Below are experts of layer 6 (counted from 0) of a mixture-of-experts language model. Rows are named router (the router's row for the expert), down (a neuron's output weights, with its number) and show model dimensions 256-383. Each number is 128 + 24 x the weight over its row's rms, rounded and kept within 0 to 255. Numbers have three digits each.
After each expert's rows: "raises" lists some tokens whose logits its average output raises strongly, later layers aside. This comes from a sample of Wikipedia text that the model never trained on.

# expert 19
router:141126082171142098122133126139124167136103096153075122117170145132152128164104137133137154125121089139118176105123125126133146132100140157138149142123147113176140103039113099136145141108090111108094117151116130090164135114170121129132093114109146126121144097108100139133120154139133135133123095120171056072101124148117115136148151122149143115122145178126152134142110115116108138131118
down0:087152127130162133171156176091139111144131133093115123158117106153110165146097141134101162101087120138124109154110141145096123123130098114174120113132118153110122129148203157168128193122090121141115129139133139135153134083077165156111129168126154133171168103172114135119104108139132141104096149124110133144081132131103151142133132111147158128134113113113118071108091149143136105148145
down1:123146128112128174124134112104100114133135125098114111137084146133148151105130109136061102111119079166144132132132082171096116102144148143130128132097127136174149127122156082173074104162154119114137143132115089114140115099140136132122137155121144177114116121146127104133116153106150106098116137125129147107171082081170128166134125118110133124133121138129122123132112097140061144107098
down2:115106131131126138098150123141096117159107127136128112114109147132123129100095121119148096188115138137161144140111153162161108129095110142135114125083138149143129150111140080151097138153116106098079124131138069133113135144136163102131095133130136084103121118152126152101147137099100131098119163138075121128088125140099087102119180144123146073184121074101126154143133156120122096163124
down3:122099119125143108144124108118135108076136113126165096149118151132138150158128130153115102119131202103119130116124119126142136108148131144105130120122099162101143140135109142119115145157152153145119109125153160118130166161113157118126091112108154117121102075113092130126116144147113123128122147146103121123121149128149111122113100132136123106149123166115104126171095111132106145131136
down4:116147132112136099160144114147105085102079123141094138098112116095125115124112095113104166147173150116152149111113162108125119149131107114137090060107098114151146128102145135133091090106167126133081099171164132105153169133124152159131101109101113136079106108119137130108153148118116135170129102140146149138129123143104152091152120119096156127078123164169151107134106160094122146121097
down5:111164104095119133145147109108133145130105140115135124142128100126138114100163152145116110099136086146161126157121112154137141109114102122111132111106146127164118118124156117145118072115128170115109149112133110143113063151109163138152139124118117090165138143162138177124090134123131068142110117142123163143128101075128114152156160099128121107142126163133114097100137161069177122118140
down6:068138102099087141143107131130141109123153170135114154081118142142100093109123100141135110106131181143136072090142171097110132143150130123105090113119082103139157116148145140124114134133136137135130145138105067101123154129084128129106134108126147133135139118112118129137120140093144171151095086070138140123104131114117129144149113114144113108147143112124137139142104165126118154088112
down7:077131109158123134145112113110105151129105115126161133116108115152169081120142114151095147142118136141124126124137164099112160150104110112143123120110155129093090135119114149120116101110127111131088111115139147085136118161089109075086095111112121119160104105145121122120136117139117146112107135129125132109115165122137097114123145124135142116118149146152101128185098158108094124140163
down8:125121151132120147151147104135143120132118131111142123145128127112140107120164109107123099117140128107149115139134095170128111128139094121154159088114125121119170153132088117155125143148081122125096192135131102146133177205132150134123170152146118125104156138144188112182148122153089120100130109128140156124101125120133123161079134113145113155086142082130186125083109112123120123098096
down9:086137105125130148106073151134161100131126129167117105096137133158135074132098118174192105083150107133136140163133167096146102102103135120122137120151130102131132109121109123139094160077128136120148126161154146129102090094141128140133149099152152116121137097100123098149167153124140129096125129153127158116131157113141100132130109143129128123109139106157171126105118112127089159133109
down10:142170120121174124157136131133104162106096095104113071121139129124115139175078124105106128147152105115126089096107136126141089105136098086107162144120090141120139125113104071158146123102147145133134164152168127182160134089130171115120110128132133074147135088099128093090186154122117109135131107099138147102106099156142108127154143113092145154079158084115177092106131137107136110144100
down11:158131124098114090124104142144106102162124157123169108101173145148113119111170163142113143138079098155109157140123113130109118113130106134124203110143160154157156135141148136133096169160116143116178074163118137137141120129115117099142126137085153123164064082126136136135087166145175148146120108112100117098133137113101081120115113148091135118071136088173147144168127169095108135148142
down12:164129117097152123130146132098123086113107134132150137095115157108137133107160106126081145143108172144133145099114094126125130120176075098160145114122124114119148128143132109128089149128167107135131146118126137122127091137115143150137079160087167116086143133108163134136159125129136113142135150122121149155089161126093110153101133102147091060126138118125115120124130136084114110182124
down13:095160131140143140120190106097099148156112083164106124137140088176158117107151125105117125088185115073099126136124118150105197141130122094128132118151105147131111149083099095133111094191116115145152144109148152113128122095118119157135106135125108088114147117157129145141097116136128139144099145123119122127097112134108124166140116071089127129144111116118095124128171123151125172120142
down14:155135097097115140083163078144125153127134107157098107107114165140168126148089148098138139155117129112112117097142119139137124119139168090129119177143123141156127128117114170094079166083135097097130156100122170189169143133133152161116114128188154140164107147160120170131137072118160164139116071116109108111178105136138150102129146138099122120143147153138136148079136101165122135170144
down15:148111146155144071106143107149130159149125094124113141147148090152130113148110167076138132134136157106140148078136113150107125114129124135108116110126111098138103117120124132153136097155166164133138097135095124135137122089111126097103107130136117115115131162171133153157132077158143165128133106133140132137159116158141111132161105145164105110133155100137121139137116140194149147089156
down16:151116142141134149135164139110147135107118072125129125105141139103143116123089151150101147131074133169155105137104100123125093132142105126120112120096121105093108131140147122120155095158083140156110178137117153123125183161116118138086121108138157101101139126101146112096153155099153138103147140123139112131114107114088100169098120145168112132145106111124147135102179110151091182104130
raises: "pl", "if", "less", "er", "by", "en"

# expert 12
router:113078124155138113130148125124136088169131145108080130092125150148189110136078124120144142124150172138125174141152109112116157117142064124148150122171126184150143134102103119102186112123141166097115106152116085106117088148153122095149197156090132129112119149089161143141095133146129105094133119150145141142111138107136129139131128113147127126122162147150150102205123158103122118148172
down0:119153141112164136142115134122120179094179153153136148160133142125149154141058100157153146133083157174126127103085173126109129141110141125081158144113121141151121142114139144117123139139130117124108119161109138147107143185141136122107139140121123090113103109127149134122140138148125149112082125118152156115137116146135118161115118107142126135104134120116149116132135119111079159137147
down1:122100111172163155093115118157148129143081120143120135073124147143141106137119093135162128117110091106155082159132139150141113167154100142186109123150176145158102148135105138128121143099158160133132095072113137131102104167086145100161098159123158129108125125129155128141129136122151102144144171136153173115141123108146086124148076103137137145153099167123125130142164096124162146118134
down2:120104160128082108155109074133124158170137151144071105137188117130189146119122198110181107127140138116141086133101091149161125113140084138146118100148096145108118141104156127144130138144135076176161121131122163141097133114147149131106157140109101128072114110118144157125145083125125154104121121166095138108102137100124124173085107126116138086088167133132144116147109125112123121137156
down3:116125139141115120134117143153124095123120165122125156094119138153130107087133123161172131125122112162142088123111171144147125134129158136105172115140095121114122136154149137106154153129145127130121102146177158137094141115080087104120107094110143144145134133103114114090107074143177120125146133144098167124157128118138150094117175148165167064062095161147149130173167183159137113157162
down4:134134132089144114102114174136100155109142154180111161109109125156119098078115142103078128139148102125114132151144120095116100143116151137081124134108155118119177114146146102135139173137160150108151126154106142090127113092144170099126122117200112159097161120107077081136144083103134154137108116123117116145084140092153118106075139123141103137117097125154096067111137179173127089163124
down5:112099115085114153143130119141092075146128112126113139134123162126151067121153110114116120124129126106174136147092085091119112123193133098119130120150122108126125138139125122090123086160125144099109118155128152102159096084130117117130137111135086136211163153179115144122129094143138138104126119126103104182147104117096145122179093113121143175114118142154158138124127087153095112103133
down6:102119127112127097104107119175157080146139108108135138110159197128093142148098119129141085103138092105104105125149119114096170121098143123072143160136146108138118183132121123100128117118139124098094139109145096130119121108122135150159168115136153121159157125098137114109110139128129186132128132105106104135126139143095097145131096116108128160119091171104122117107117144116084153126125
down7:151160112107103110137132142121140139130127130125129132135153142180130125107190146122150154129144125137175132120130142149129131127120142179116129137106150131105129169159117120147134148120094167104149126085079130112105095090138092131133111130086099113143137090146131139132149095166155149152140095125156146100161179132148110157141110157139128185123123136109166108123099130118103094110136
down8:126151136115128142150149136111134098133158116122114093135098057120148149157170157106094121148117167121178052111154118147122118172129084175169093133095115169139117105106113105140128125119115144125154079139085112087098122114127126120153112144136137139138095104129155143149115162071118104106123171143125097141138121132113101154086177107098154136157120158103128127114122115143089131131082
down9:129131095125132130093108167122138078130168111150145136175181147140099097152149160048109126121069104114156142101133166143100184136143146130112152107126095130120178143152137156129151123168137110114170108147113117141104094106152138129159103152106119153132095099117136142148148164132135109141159147162172105170129153140112143099132150150132163099164125101128154082110143117119162133124164
down10:098094146106111107133149128137100134145141087120095152140182136142183134130111110120103165122160120128153141179132108163110151096138133176136119137155141112128150128133115122114129115142156094131188101061152118099114087112075103087137127135126147143085160142114131136124133130165124089115096091160131123160146145159116151110106106140158149151118166147101082106125146149141108068129169
down11:147127121109126145063088140146126122107144123119076117101126106162126120136122122087116114091099133137108116132121124104101163148140137152147084165110124118149130092141146146134103095159089126147086103115141092133160153148098178120143126092150133128103136141139155091160084132115120130138093137151121049101123116147138100152162117118113077106121136106149120100124146100165077127134127
down12:133084127129130150166133138159148129132085194111121114131154147110134094096138073107143139125128135127252124134130114139176118138127128186138133084133120140167142155130094117108122145113104119093129124108126144106129101103151119179139143152101148172156155117134124123120156125118130094118129163100107174142120135125150143125122139108124114094121080186104162160121148128117158125165112
down13:172105128123130118096145081086113173147120153099147127099189165154170092108102123145146121108147144104126143105148116142155127120155105146081136160127080161145113149130110148150139141124100131095095113149128109125118163081125111159120124111122100105128091109094116123134158164123176089143136144148095098116156108144116120093140095134150127119132104128097202110101118138117136111111088
down14:133138157126137101147134151128137115087154136129145114189094139121084153150139147127096083094173131138138118100125154122111098149146163140129135113078113164136150115091110135107141123117127142143105106126089098078108109166095108092138116132134127148095086130127108130144157139118130144160133102126101090152138158116103107150099158134139159076147161092154131116123091174160135153138139
down15:139098153144117051101134130097127106113103096151109083115091105136097125114134110122123124094135119119122153135110126129126150124104147165172151124123151134177119091118114153161119127093121135087122142150182061139162133136148080113087085141136115167131131104190152124119140142140119120092167136122149125132131107105105140132104154084144133128131124166161096110130178141118150139086119
down16:121134151138082141124197116144159068123108150170143100135158110103101155114144128078102162170117135147191144112159124184134095146112133091133091132099131120086133164101125097108129094116105129161110110140136167117137099146109086103119116113159138138131139152113093099105118130115134110170133090153125134090092120137120085151132111119103122129140122168120143141155122113129134137139137
raises: " ", " —", " –", " -", " A"

# expert 7
router:129093152182155147165124112129118157122122124155135129114199102151139135122083105128126122109110165159126122132152092099129154064147137109133156093141139110093131134128149102095194134151139111107095146169125080122150135124141136146129193127150079129130144132125120140149134089144153116131145114118107117156110111137164143086126132103136119175136135146131137115154128111125120189107141
down0:126127144169119185114122140126114178166133132099114115165117154155132123109118113136139125113107113147167149120164090118174155140129117141104130123129131104100113123119145073106138142128101108159137142119171109134099148110112105151081190089141117125165169073116154134171107157138154131103155162150137118090115127131127146136120129149131096114096101149128128125094125166135085115131105
down1:119131093079162087119111188168129134134139143119151104132127170100091151126144144169132104148173133139110147155122117148106119101103133120162070118094117089107125166108129126137133114099106167131134111131133128150107084133121146190183116085134135100155066122146120096090170115133145110150121119117119129095098138142110091126113151115141123125082107084132169131143130113127135065138170
down2:129123129148106114085103123147111135116105173144127131132108100144104118141137185167136121178145137131169143195114131151148149134076127083139154087162153067155141163114164111148130100142097167108164123092128167129135136141107119179139132127125123163147141123138136114130060107070074107128144119138150156122140127123130168111132108109142118144101111127085084122107128142131130093118150
down3:133122114098101110146088169134125142122121109138137112129155131154127123108121082134119129141117132098123092116142166125115131139102165119136106123135103133102099143116127117160142157104183096112136117133113092145157139148126130134106168075181151134137121121139117134120103114125075164160116121138122123117120164120176114125112141096119106074142107134160132142110153103109119109124111
down4:146127116141127107130128138098120134123122184133106129107118107114152146162130128114125104065144117185126100145093146176126079113144150112117148104144148155107150139140137106108127107173150154157074175126114124137107082090072176139140166140124161149124107141145105135097136107169127098129128120188095156114159113113127134114132150149138135138100120124141126152122112156140129140128136
down5:139138128158172111103101123106129149129106172167137127137134162096138127175113128130117139131106149076183076152158100115173133071152133138125144132159115119170143155178108143136130191150117111105126115101145131119114124107149107119157139159140123102099124132102162142119102128122080116158098171139145151160129166129135087091147126139127116158156078147126153141129140146175097142130082
down6:100157155165127111120142103116115105079109118128120120111113115123147165118159169132145062099138124101159122157109157154147078132110111089169115119131166148074120072131126118081133136100147114145141146112134154138151115100126099113102144154150137142107094169117129141093121162121084092086132150086103163117148108115156122136152152092107128108160126134141076105123148162141116140099164
down7:063108143152131129134146206112105147107097129153147117149167119142166152127137100121111100124193130099082158165113129130113157118117094186127101180118158123115145130117132144131103168137132117110090139135108119115151133130115085115127107132123131174142120132127137098127150118149129142145140139132151134137136121129104143119148109153111134165160110105124161120137151079135074110119141
down8:136113139135077112124100117111120142120119139155132134166136133118111139076095098138123118093153123168141129126117135102156112132159122162137111095108108179111127143131134089164118117090152076100158118130118147140158095077080149118151101115106133138148100171122083138133108123159086137086144148089113090150167125127137130124140140145138131127134126149120094129126162133144118125123160
down9:133137176161130126099113085077116106129135150129133143143144136071100136112100096094142160137120126111149121108125128108148145156146124134120129135124098122129097127129151100115135110144176123142132153121096125153132153123160102108146094127176064095141134167133154097163118145099121061093157124131100123149077112111108139110117149134128137086140159144151131144091101123129129153130107
down10:119098136097066099132165131133140103106119131164174080118111167118116176129130115176141099154120126139089132120122149130131126147117075147158140121141175182134121123141118141094094120132151137086154165130108143176110117126172148120107135140128134122147111137118124123171118168151129116110145114153110166083133132161143118109151159135140086111108132148164100090145092152105103161124142
down11:089136106048176057132110133116142171092133116145121136134078096143136113160174099145140178106105157144135136124150166145164143156099129138136168129123106163157129115097120066128124160099126165127055128119090105134126094093085159146133119132125155082140095156116114115187117140132135117087096159117153113153119154088139156157161145128130113123108132129103149159112134122151158097125095
down12:129113126093120113113127096119171099066108142126114099191138145144146189137129150152138108125124109124150159102120101085130125134146102122150143115151106129188136108117105140151095156124111143100145149142122174095144134170104152104143147166107117183088108052094114126135164137115131122067161094129119114125115109111124153154081151127130140145125092135166139106170101129132133094060114
down13:127131121116124131162169162080094080103168170141144121165133137117143111149134160160171118129171179173129140160113129140104165175091143124152142119115144129122095160151138142104131104078156123112169140075125143096103148169178129139160116101128136138116106150147157155176108103117150159097130147121143127149144130133159125136127110095140129114092113111105137177157105124126122131097123
down14:116112138144098126128101125147151146123131124075143127079112161110169092136138115122137131119122121125141096115122120132126123121096143079109121145162168186082121133123119090108192126119163157114140152125144105157118110137131116135115115101083131087171177145132092128088132123149094100138129135139141135077140120133123108125107140085109146114103100157109099104128146186135155169139114
down15:106127129140162095110150193140108106129100162136154131164129122151148136120121106101147128115128098114131155134126082098128123071119076127122124134148115124056150100144115129109124205115136107109116146116156112164156124172161116117111124102155129104123122127127122123171151154213152091116134127165128154091144115110147150142085130117135154128135099130152133077146093138149135125114095
down16:095158142161109099157108080138088132149146114133139138165118148133103113100164158156150101134156159143147145137139132124154076126131165148158095163119163127105133117121139143139141147127108111118117112141135127106135155185165075106154134162126115118148137124097105137136110136085133126115135125151115115135093110111125136130090127125144125091113182131079130170110086164090141119083091
raises: "O", "W", "G", "from", "P", "D"

# expert 8
router:183119161108133114113109112109109165189137163132128103086129108148135116132139143138154077143151099134126145153137110129069093161122124109126098058106122149107119146128151144158174119141140135111104166152154119097139107149123152077106094150114175097114167142116169137165128111109108150143165109134125136074132108122155121159143128105128121096113127131170132119140119131108108145129125
down0:114134132107143146181083170119138135113115096141114090119128078112132095112124125143146129147084091111149120143107151090147155117145146125125123104151097129172095140111125141152157131071116110151137136166146135132116152141141151120156136156072077139095139202131143065108117115174100172147138106144147138109128085145128126110136124110138125130078165153129163114139117124163159135131145
down1:131084108117109086116117123157122139177122143137097100112102116137167133126191078134138124143139121132126121145156092147104157138112121120128107140136132158093113065107113093129118126109129106135136121113131140102152111137143132162148131098157099087089124135112081114137155118126123115097133117109139151162132134186097117120139101152098118087139131131097123106148092141097148135126086
down2:114097147114101127126127162129128114153111092115099071127129120078142116120128137122088141091114131134135147165197132152154099093115140118123122118152116121113113089127145089132139138097112154130115116134104131114144094175166128121128125134134134119080101132139121156131199128101089086166125131129132117131098114127107107181162087156100133177148116132125153164104114154120169105080174
down3:147134063155097163116160118120107150144111096128124129132140147145125169103134089089120122146138165115132125110123112163118152135101157150128130152109165097118175104148140138110095129119127137108161156116121132167146151145098131153134118104141097142143121105127110143121126163134116116126137147144084162186146120116145134157128164138146071125115134148110122150144127145091123107121152
down4:092149140176135114122096118075103165089129164166139112087110109146140132123151125168114110153144121141112155161157134120066138105115117175107138131098159149148135159134121140096102128101108119087106157109160129135155097140130075115127127121128167123125124183136119177181153140108105108155133178132125120165099074116094136138148150091114142183173124125138102084122095157080129123105122
down5:097153109070156111154127157146121180117110136142129111091077138109182110126132127140127119127110122124090125115149146127120150106139081134148140127123139170084142137110089118131173099112138138123101116166110068136111147101125118109117139139121160116160173147137141089068091115090151145125130153126124110173132100116097107127119162145135088131128147169165144110131109147091101145109125
down6:144208134144115092141152139143100125157134146121122091132100139151104167140133095119103118126098151123153143175110143112072150163112117107110168087105132108151147120129133104103129111150154146129110141114129152149170168132127101110127087131102108128099107164086130155124097134144121133086107125146122100137133111139144129161138145140136112146133105104147173126126137127122114107088130
down7:094124186138132114156123130116130136093111134076156123082105108135096153101164118075200143091123113109122146135123152121150154127136126128128159091116109115142142139138116131120154118096147107105121133144078095108113175113128087118149090088115130168110125140138126123096117159139140100146108130118124152085157168063100131097134154139152166126079165123125121094128106113112144119133129
down8:137121117144112138118088119150144098072082140170118143114161133197133123139141111144133100108116099127116116094126145134153158115108127144125129097136135139188119169133096186082095107150094145124105104172179128185110097142130128128099149156106125116127138149118085135134127128120106149102151123089091173169120088061149152132131113122123091117152097126136167115131153153133126106083157
down9:126106120120127141138119144139133123140104159110116150106135131125155124118115133109113141149161124109106084111132111125111122130113127143108111090158139112138110134106133114113128126143079178117170124126145117163156094164123090160169112096091158093128114134148103144101102114145126111104116078126179091134177128110110176109113153137086147137107147112107099120145097181138144092135096
down10:121186166101091093138090114162120159155148141132086152153143104160138118119161175145139158099133139105113133161100139133116128152162131090126122153115110110094167163124066130112182129149172131132137111123113186130177126135127133135145195128116142137115102140149133114144137119136086124144145114149079084124156173122142105123133104121118084136156143107128110116124127126125106147146139
down11:146159156131141141135151151144088106143125138134098100090128075108104065117117164103136146112147120154163136125113137149069100148118142135130119123139088131123149140128088124143136153090131115160148182118128145127108144126128127107114093143130137084131140167135152160144146095138098070105146127095136145132101134104139128142108139117101124161130155126165166139101074129145110126125149
down12:183098128089158124169111121122164130135140110126112125105109097135101141133133105151097157109150117150162138095160147162101104112090145101137109109123126106131114155125101101127124107163171138158160132145086145119161124150150155170099088133130146138194089117092105151094154177120099115140125155087165116119136138098105114113120127152156112070118092162117170156070117103130090117088136
down13:125149117146156134124085152128140177090092151115114122122150133118137152116149117141158145115131141180108161118127131130150094094127172141160146125112098107133098147124147109131158154137129134085128134098150147082131092133113130131146125116143100111071113155125142090128118118125134107122116079162108102102133098080099125111153120117075127113149142142139129146130166154158105142141126
down14:140139141123095155129115112109129147125112120112126165116161118172139114106131137111160189081108156120124085144110139144153120120138121116139132142104148122125142161151139136125148156120111143117166145134134175117111102104125156122144113121141146122094123107138108123123144145142104102114083127194142153134125126147128160120155152128128161102101173176105146120113110137089136108171153
down15:162147111168165100117106132114138143130107149119189124133118110116125139110175095121111094146167116119158159105159142109121097100125091148120130108156114107166131143121124150158163123137159154082151143133175145130167149118131157124146161161169113140116142123166148130133150145112160133111143128112147113133127171157104074163105143151134122118107134099127078136100080101133094129099138
down16:171109105152091143101135104117142090153127130133147115109116074153096085124130130200141135154157112146035129160132172140136124147111128127121131131105150148080158155157113128140125128124146119133089172078138093127134107124127134167103114091161171146143129155120129146104147150169127114136120113138099125109095138122095097133099107117153121132124141111145144141116132144143148144130124
raises: "|", "e", "i", "t", "el", "ed"

# expert 2
router:121116149114105078137139180098128137114125141141092096125102136157120108136158113122135088122085109122120129120158147105113115097129123155152094125126118110110109169117120132087115147130151125186087135148137121055127109071107117166132117172129119143118134152143108106096086143144110136136124106124146117116115109138181090129124097134159145132124146158121135124162101144134131152141171
down0:181109092162074108170098131108139073160149133115126100140156103105125123127126112151141127144113074113163137173096194108117190148152168136081105136094148147100115124096138177090179088143149099120140142139139129147121124141148148103130141135124114060131163146092129165123166109116186138069129145138133126145151112096171123113108111133150123131135121147148132122096124101150142124143161
down1:084115130132113130129137125130137119114114113142154138127103131106170167127100130106142130136158089142122097130117153099115157095120131095123143131125115115122136140152120097090151151157133150132098153125159141141107108052173142129112137091141122166127167167085091074127107164135091158114093123147114129067141134153079091105126144098114086116118136176107114106145136140150099153116154
down2:126107142106139174119125170119110099119129130096123158135086156161126139107122123113136152115129138147105139114114154087144118138173135115121115122111139133167167123137093149112126096131158140163127090097141148159117130131092111102142124144134130148100127128175137140121176126190133139109115123136156117142121117132177118131069065132131087134140158158157142116136098089119111108123140
down3:092123166110128147186142151136126122142123133119143103118140107130094120146102155151108142137141115129116099156111122138112146137114118117147152094135140107153134107114148137127064131106112141165137112108123103135134124157136154102130091159136150113131096148148146173138144124113145120127096103108114145127144136106135111157116155104146111135146128134179121150194150143125118120146101
down4:100126117123134129169098170123137131131108118125127142120156136117111120093155143140103135160098160125017131124142106116133133114159115141091116120133151102171128115112163156121131137144146117120130162099132131127106111142132155099112131147123119081123156127132145157149154084098145109150157136152157154156099174099160120120135106142190144122128158114094151106103168115150142124155120
down5:134105135107089161118119166142151139151078146173178163167116147125104117118144105131127083155097140133131131136128130123164110132106151121143149122137111103146145123122122148108127083125089188135141100120161092130153130132155103106141144109132167086163134103118124111130056121149100181137135122098141118112147139148127101075161146101138110084144128104111108132126137137132068132118092
down6:130145165139143141134092151156104145100140117140128131116087099119161159145139119116111151091129129155169116096134139123087115115121154124141111176179168112185147128135153094085159142166112125141151168128164159130119123146139120095133123112153144159121123103109163163114146116134122115128097083112133130155117180090097094151107129098152129145112121138123124138144165127159109120135107
down7:079107139147115105125090129172113117141140147144154123130076112115155112169075124124131132161126144165111105141088072143146144150147129130169112128148084139142142098129112121121122152153144156127109142139139126116117137105161102173120153145127112124091142163116124102132088109116092129068118102144185109138153119139144117178114114133149149145150104091129141113134105123146130159144105
down8:138131141086155137176143132086129126148178129156065142082134155165173094159144139118111119110146157155103132191121137112136139120099123128092136111095150155133136104121140117118151150133127102120082109106104123115120125139120120140114170113153116101124116188147136138124126179145132178125155102131158129167156109101069123136157137114116113108130122191139111141134142070149107118128150
down9:157130129128126133129158138114128158143124139156155112135105097160115120083122178109135172133133075123144122192133161082092135127098147102089148153132068124181128117150076103185126134152168121131130163085107150191113124145120120148119145126118099139158133126122140131142155139117130147100110100120158148131131163119114125123127127123091097151097101085174107133129120138156097169103111
down10:123141138190139131122163144130105131080125135134125146169067127147089140124109085115134118109139137146092079165144195097110075088118151114122118129115099095120071147082120105147108135142169143120148149121148118174132141162148142172088136122108140119141133097127142138145117116112100154115112123070108100153146150136111111165155115109126114109106125150125093102129136124099090129143132
down11:123134106146102159140149105103112082109143134093095148099118160162123137160112151110124093115125124129154143104124111097142153151102139141153136140120171145088131139128088129129073142102144133174141133095132120146088140121154118164088143128137119056104114112166155116129122131118140111131107151126130154133122148117191149153145114136137128150112159088097130100128166158084155117142143
down12:080151133142128129127142120085133140157152125103103117096126146146099075103154151121116186109137110067082123151120131123105113087142109109137149078148123124136140112064128110100160143111161102129171078107143136148107113141155120146122127137122132141116098129167178162149097157097157128128108106127111128156128133099111144102150133163127121143121137135132136118112156123160139164122149
down13:150120159137121146091174131181140117169143135132104120153162172145115135079095086102107142162131126119068117140136149138093103168136123175120096137115139154096153097169140095121157125091086118097173139107201113122116151096131092098091130127135163191110127129079121145131112106144163117070152123114151136150124128136116107138127075126109148148155165154126104132100137144101141163132140
down14:135137157104139121150111125102097166159130122133132125097115098157139119099139107115137096114149117097215127137105157133123111137162125157144127147124133152129132125160084150106124109100112087115147114084142117113165146114144104107145101170143123141102149137114141155125101098131133115162150110134141174109145102121126117126135160096093137144139197110129094128149129103097163127149088
down15:098084174140150107090081131112143142148136131137142160112159189120134140138159095127103153072158113111075191195119116149127177114138126110131130106085135147091155107123145142122133127135147152156108116117124115117120102143126171156119138148138120166087134114112160151141137130147111148135101107127120159116133139131132121098097118104154151124102120137161155153112156074108132091148085
down16:121099145159104150128112156138122132100137148174108128106104106145103144152132145220180142128122119141155127141169150150111077163084126130154132137146127126155107120144128128146133113106066177152105094120152169158149152133183107129098149123108113100111090104150150123106075091110137092105080126119125114133141089129136145104076160112120142155132143127171130140136111087119133093107123
raises: "Other", "Scientific", "In", "The", "On", "After"

# expert 17
router:149091135127155126112131099116097155199163132084111110120135078157180137150092121098115088085104168122108170140156080128132153093110122133133148110104123142130143129132149146117139122147109142066071153135132097146149156083122161134137127160130136158098173161138123128109103118124135112140106127139115105127066099139125156134118096123142127160102119135079127103150124138105125133104110
down0:148123155140140115141122149116118124135149138159134148127120112150127121162107142117107137111151111111101119144140127142105159128137158145152057109110139168136140114133105146152163126179126113140113103144082120113104160098120155091093117112107119110118111087119149101124173119104128138123108096113146112119128129143170133144150139141136153112094103150130134155101113115120142135116098
down1:135150140087101114114126159159112149156104136104149147123131173154154162143186103136114151127140130111139135126112090076142105096081105094158149106121108149175182113136135148106081141176118101111136079105179115138137109102094121105146130139141128123139132093150124182114121122133121100118174131145111133114144119115189137121195159180089113156151177125180140102104153122104134136119132
down2:125143097126095142130167147150130171117096147141141091134117117165136156137144137152138109152160132111089154105114118132144091127096129105125143122143133158162143116104109106125123181079102110137152164094120116121146069152090085131100048093104159122121128158158116148148154149148154129097127158093128119096187145139154131141106151103139174129119134123136134112109137148061138129131140
down3:163129145132137144157181139172135148117144131112166109134118108108116083124108122156127113148165146134140118144128135128124144147152135160117083116150125116121142147147180159119115135107110171142155151176135089129171133145103126119195103094136123127146122127132139173151150148122149120086182146151171149134153117110183113125102109097106116131146114121095141067148126108141115167139100
down4:153081141139114141134125144154145111100131156153126120111102143155102123112166133157116130148117097125098129153086160108152130112122140086113155156149146104162121119144091179100133150094145125113160111122072116136169117126161134123126122134131169139101104099134097167110142096113178074117147137164115137128149103081152137119095131117115108137128128138156145127152157120133115104170154
down5:082154165095155075168152179110105159129069137088118125171151164152148123132136108143117150095122148157127155159149129126119101138139119138112104140149134105119147107158191110114119142088132141111151109126088102187145119114131149136097095172113127134133108180122113101153092149125149129118090143149081130101126082092096123145128099146073147124111109130129104135139129133123183112142133
down6:067088078107141109125113091124126160045116100141142137179173132137139111182133129094135100125135135135143162137096151097134157103145119116132102115138132127109119159119081152155118148156091120114171091129124115143057116139103141147104147153104107118133130129141077131145162142118158131140124145170121138106100128108127128150106081091145073175124138104131101132107152133121114118156131
down7:111146129159113118112162105084132124138133127144135144144122140127086105179138181114152138091101153178106180106094120111153114154126098168148126086080103117128138127127139137101081133140128149120107127141102139179122097113157157108119158111105085121151186107161161115095125120115111173182074085135101119093095132137093151064120118135130094133113133088142148105125147108155130101120147
down8:156139142139135153111153112101150119142145127131121147122096150111132141114066164170130127111109117127138148123151095140097090147109080137109134111090156144089131141107140120112162107094114160095109134140106128101107126159138164136120145124120106083101122179144122139140083114117137129143145085125127140095108147121116124145118114142153140140132108136114138111094151118120149146126119
down9:117175117170142155091125139142124153079079145132109125098133122131125169139118108129103151113154128134139128095120138117117097113163167132132129114151113112175139122132141099145059129132138141135099143089127106097125171112153091158120095124121118118154172150081150158129102102133140076088164138126124121148171127088103129202169121142138159128134143109163137098082131087136060136130123
down10:097105099164162095144144130141135161138131150071149144137094148121145149154170123119125134170107135130106101161151120122132146132093178144117146131140159092129128104138155093116123144135091117108189098111112112130135169141161095094121115107125117135111102118163106089150124134052095163123162127122115125112115140113127119109102123097099121123139136119098109143157147129097130162081156
down11:097156114143115141117154136113100142107138117127131142089145128142132113129123105162142154091097091122136090163148080136110159139129107150077177112134163124174120101142170142128149136118120114130192080159095143136135121135155163144116140116157147092141107132132109137153161167114133128120077098110092133089151119152147117118120168110125117142118111163140091116105138124116127118142121
down12:132145081134124145123187116111162131148163148132156158086131112134168122150164115173155132168126074119111140155129133106119154123102068125138107109126122107186138157136146111138108130143183100111146133128147110158135128126154139087179128137124102121155116107139126119144125105119158130158149154130120157148133160142145172118134136150109151131149147141149167113116110136125147091101171
down13:161161159119120106176116146133111104109124110175165148108120102128136135075159124149112100112072115139124134112121130143136106148109104130138114132152140123136139154157126106092132084073196145104139086142109090157092154204132132110145109154120103119118105142123118177132121137126164106125147148119129178145131150090154112103136166057134147100152135156150137110138117123181119125091162
down14:175161126116118083146133108138156143078169102078121112130139121118100149123119136148102148091190103131124169136137123158140173134124141136152138129135117148158142069127140126128140157152096147140119162099116181094115142126144144086126129184142150123131076125110180142103155153086177158137126132102147108139150107111141126135112111115135177112127141121140082165134132137136084156070104
down15:148104085161103095070127110089114120109104133151104095129143150110091121115168162154114134151183135099110125129138131101145146133125170131166170145119142144157134107155111130188145132176116116121145124107134147120145129160134147134151103141152154108103089155124123200109124161121126156113120101113048102150117103111157089145083097140161138123136118112116107198122153087116149137084094
down16:130181126176060104153134145099136100103082180104113101137170137130079093123120131141157130114132079129116092113100094126146121137086125178125118138115130098155141131090128179128137110065110089155104138111108121193106164159120085127102069161122106091148109116149104089119118150148112132119156121132111119133135098149132111138138157103116130148132163126117120141130125129116132104179123
raises: ",", " and", " in", " of", " (", " at"